config.toml
n_layer = 11
d_model = 224
n_experts = 64
experts_per_token = 6
d_expert = 96
d_shared_expert = 128
activation = "squared_relu"
moe_layers = [1, 2, 3, 4, 5, 6, 7, 8, 9, 10]
router_score = "softmax"
normalize_top_k = false
routed_scale = 1.0
balance_loss = 0.0162
balance_bias = false
router_cosine_scale = 14.0
router_bias = true
init_std_router = 0.0131
lr_router = 0.00135
vocab_size = 9687
norm = "rmsnorm"
norm_eps = 1e-06
tie_embeddings = false
optimizer = "soap_variant"
lr = 0.00725
batch_tokens = 32768
seq_len = 512
train_tokens = 280900000
steps = 8573
dataset = "wikipedia_en"
Below are experts of layer 7 (counted from 0) of a mixture-of-experts language model. Rows are named router (the router's row for the expert) and show model dimensions 168-223. Each number is 128 + 32 x the weight over its row's rms, rounded and kept within 0 to 255. Numbers have three digits each.
After each expert's rows: "gets" lists some tokens that make up at least twice as much of what it gets as of all text. This comes from a sample of Wikipedia text that the model never trained on. Tokens count by the router's weight.

# expert 0
router:150093158126170140109118132168139115115128189134152072149107118103163110154162088109148164121119123121108165125114089133110084129164164155123104097060138145129130089122
gets: "\n", ";", " |", ");", ")", " —;"

# expert 50
router:143141161131146156106055143133113140112123122115120151147095115132115151126164168100148080115067134189123170148145132105160067105117062045129137126142147090129132137161
gets: "a", "i", "o", "ia", "e", "u"

# expert 19
router:086117091132128118114079111136131102123143137055144156124112103164135147167143168174126110108134119097088204132134148058139128111135248149105186151113139102176107138144
gets: " P", "P", " m", " p", "B", "S"

# expert 21
router:093168148080163147101146133110122128139131090116157069099201175096100086095189124155111157143124134127120112157164172149120130067177172162094099133081110131163141085053
gets: "-", "\n", "–", " (", "/", "==="

# expert 30
router:142122164169177129194159120107074197098105099146155162158150118130173160084065170172147139141125111033113170110125200152124183097112095150093168115124098132081152188098
gets: " an", " a", " the", " An", " The", " one"

# expert 23
router:128169155085177155153063140109173149104196085142145142157162055094105094115153114118087145096160122177095184098153150113144161177178083105056171139129156155126154142175
gets: " was", " he", " He", " had", " is", " has"

# expert 4
router:098125092124133101131131146062116115119151113110132134164115083130085178161097146126147098116102130126184113113118150151153126136106082084158171179163129124191131140111
gets: " b", " n", " Ch", " l", " K", " N"

# expert 8
router:150133120091067111148133139157114160156078137114122093122133106183167082154142140165110089150191105134155096089062160179092151142075124110139137158122154167075112129156
gets: "in", "ig", "g", "'", "é", "per"

# expert 11
router:120121107175124111044097143125124138103108163083197138166091140128142105101225087138121083124105125151164136161140108146105114174138129191099142095050145111173140093127
gets: " |", ";", "|", ":", " —;", " /"

# expert 43
router:128137141166134137173082157141124100092107091067140103117072119119088129120135132138160114180124120137145178160143063128124142086096075135119123093021158153130178148107
gets: "|", "-", " |", "=", ":", ","

# expert 54
router:102151105109115072078102070150126133054112119112113135082110069163128153140158099092087072107060121106118175155093081154135116151149205110139123087104101061114116084086
gets: "1", "2", "0", "3", " 0", "4"

# expert 59
router:101149093081144113097117119103151153117137136143142102133173105110092063101126172084078125161116153075140161130135106145121135123122139181109095150044181117134103116059
gets: " (", "–", "\n", "/", ".", " –"

# expert 20
router:106134111165054123134105122065138187125045042134133139142110107124151054156113135173127131161126110134139161183166159175010121155095099048074144105129104157186112140105
gets: " of", " for", " to", " on", " in", " with"

# expert 5
router:141158108132094051127154128084106091135181108074117166176134094161177135180120122134129146138168210155102089119137116154135140163167159134125142182096135080103133154148
gets: "c", "b", " ", " m", "m", "p"

# expert 40
router:113133158158146105163122144114129164117080092145107107110107102104140117145180103109117128155105054132104162105115071179045100098153107068112076109155137107206156192120
gets: " in", " In", "In", " on", " of", " from"

# expert 22
router:145072127071113136118142108186122109136084153122095135149147156112135156086132129104129208130149104110101088097109153119111135190111154117152132173106125148211120095115
gets: " D", " New", " T", " S", " L", " R"

# expert 61
router:113117124102092132121106129141137144061167126128152140089092101155119180103160143108070110116083118102144255146109095099143157145118224123119127168089094100108144092120
gets: " 1", " 2", " 3", "1", " 4", " 5"

# expert 47
router:131146097128213154125108135136107126123125105122156067107030127113135063117212115157093162144105096152153103148107142135124141112155121145116169068134137173122092139094
gets: "-", "|", " |", "==", " •", " -"

# expert 1
router:145137111110171127159121142125098189093108223140160073104175137095120102129096093103146116085096094178139166125142145149107093111105122112105125067088086140129112122094
gets: " and", ",", " or", " but", " &", " while"

# expert 49
router:136156121178159103134165166152100128140145161089120167086106118146167130139137084136134115150120151172116091095136133126167146108084205099140107154132083207113089121158
gets: "s", "S", ".", " s", " S", " Z"

# expert 14
router:106136097168165128153123157110112115067138161093108152118188100148156120151103145161086100146117128102096163060139140148058134103132149151084183143150090120176128172069
gets: " the", " a", "'s", " The", " his", "The"

# expert 38
router:104163144093149127106133140156104053102155149089093098120089125150095158113166177160158102138097096094102122099146164135079131162109149116118115150112168073146097132167
gets: " M", " K", " G", " W", "M", " E"

# expert 35
router:129125079152110117157124122134151127101116135122171143087153104179172138101193082118066098143105120105122177083111106116132145189120160155170167059102116161100097120109
gets: ".", "%", "5", "7", "6", "8"

# expert 37
router:148131139143107102145196091148142115117176114170158147143117086141125157082097130155140128150236086044103151119139109115102123107148119184131134123149156127059153174099
gets: " a", " other", " of", " small", "ical", " large"

# expert 57
router:112154131120122118133187127168147134191057113154162140090101190132146100154149129139164131115214119138131110058132087173129157110141145111174091158119122189106164112112
gets: " ", "r", "at", "l", "qu", "c"

# expert 53
router:102107144196123197152136082056143120192105083171165097093126143098099063129068153154124158138135129182117084105108134150079090091113140226149103140209126105138135132154
gets: "ed", "ated", "ing", " made", " used", " released"

# expert 3
router:163138177139133156099170092173131166115076128129183102167116101127056121086081131129162161142089093075137160121139121127052103121119103100101164131152054119138110154130
gets: " A", " The", "A", " No", " a", " All"

# expert 7
router:093100086139178124118090129098132153108136231119122130134141149120109074105129120093111115099050116152124184091120097190208136122119145159097145071066092118116097080081
gets: ",", ".", "),", ";", "\",", ")."

# expert 16
router:137127126168174079131114132129093110166169079179120084169126089137153139177066120160127139107173171104164098166129120127124107159115039104128156108124160160102041194108
gets: "al", "ic", "ian", "an", "ar", "il"

# expert 10
router:091128136167116135079056144148173165121080141093150167084109150122120095136109115113148113156129101107150130160172144138094121143114123066101126072152120187148134125092
gets: " at", " by", " with", " of", " from", " to"

# expert 39
router:092175140122166126107173113077100133125164116163120144136105184073145133080147185116151145094224136099142134164075119087165109104172109100118094160124117139079185152151
gets: " is", " be", " not", "\n", " are", " also"

# expert 62
router:137124074158131183152123116104161147157145128117160124173185130136133131107154166172093110126169123106141102128184120148118174157141137136083159118082124206084125164125
gets: ":", " the", " a", " The", " that", " his"

# expert 25
router:089109166108143122065133130123134137133110170105135095102127138090066119116199135124039096108084167140099179140094121158123131147121185180168117118107104136056148071089
gets: "\n", ".", " .", " =", "\n ", ")."

# expert 15
router:192137106098164114185099129126156155102138112175139181145158146057081082142142162121154116146161069115111149110107163098098107132160110105073146108190112138177139165182
gets: " to", " would", " not", " from", " before", " only"

# expert 52
router:156148137083137144115137160112090105158140124151115189157116105185113135155178140035140142162060142188090110108131156093132170107168112081108152149110141059125153164162
gets: "re", "he", "le", "o", "a", "i"

# expert 56
router:126133119076164161133119118069165121062114125109142108158060149073134093093164134128098181156183141155113142072129132127082150141162229220084107136148141148149158096098
gets: "\n", "==", "===", " r", " R", " L"

# expert 26
router:154101115129148164082059146098122091124148155088097080087131144140085149163179131110126035158140181197139185187140141119178121156135185165177079156123093065097161107082
gets: ")", "\"", " film", "}", "\")", "]"

# expert 42
router:115103085176090141141143143164122130169093140168101138102164139114171129107120166095070117125150115110207082073155104122142148171106163025143095136153179172159089087093
gets: " 18", "19", "18", " 17", " 16", " St"

# expert 63
router:122131137107141150106226109121109158123114117127158140122119177133132037106191142110091090139090138080155156114097129129123103121170152208174174129057148209148083130122
gets: " |", " \"", "|", "\n", " (", "=="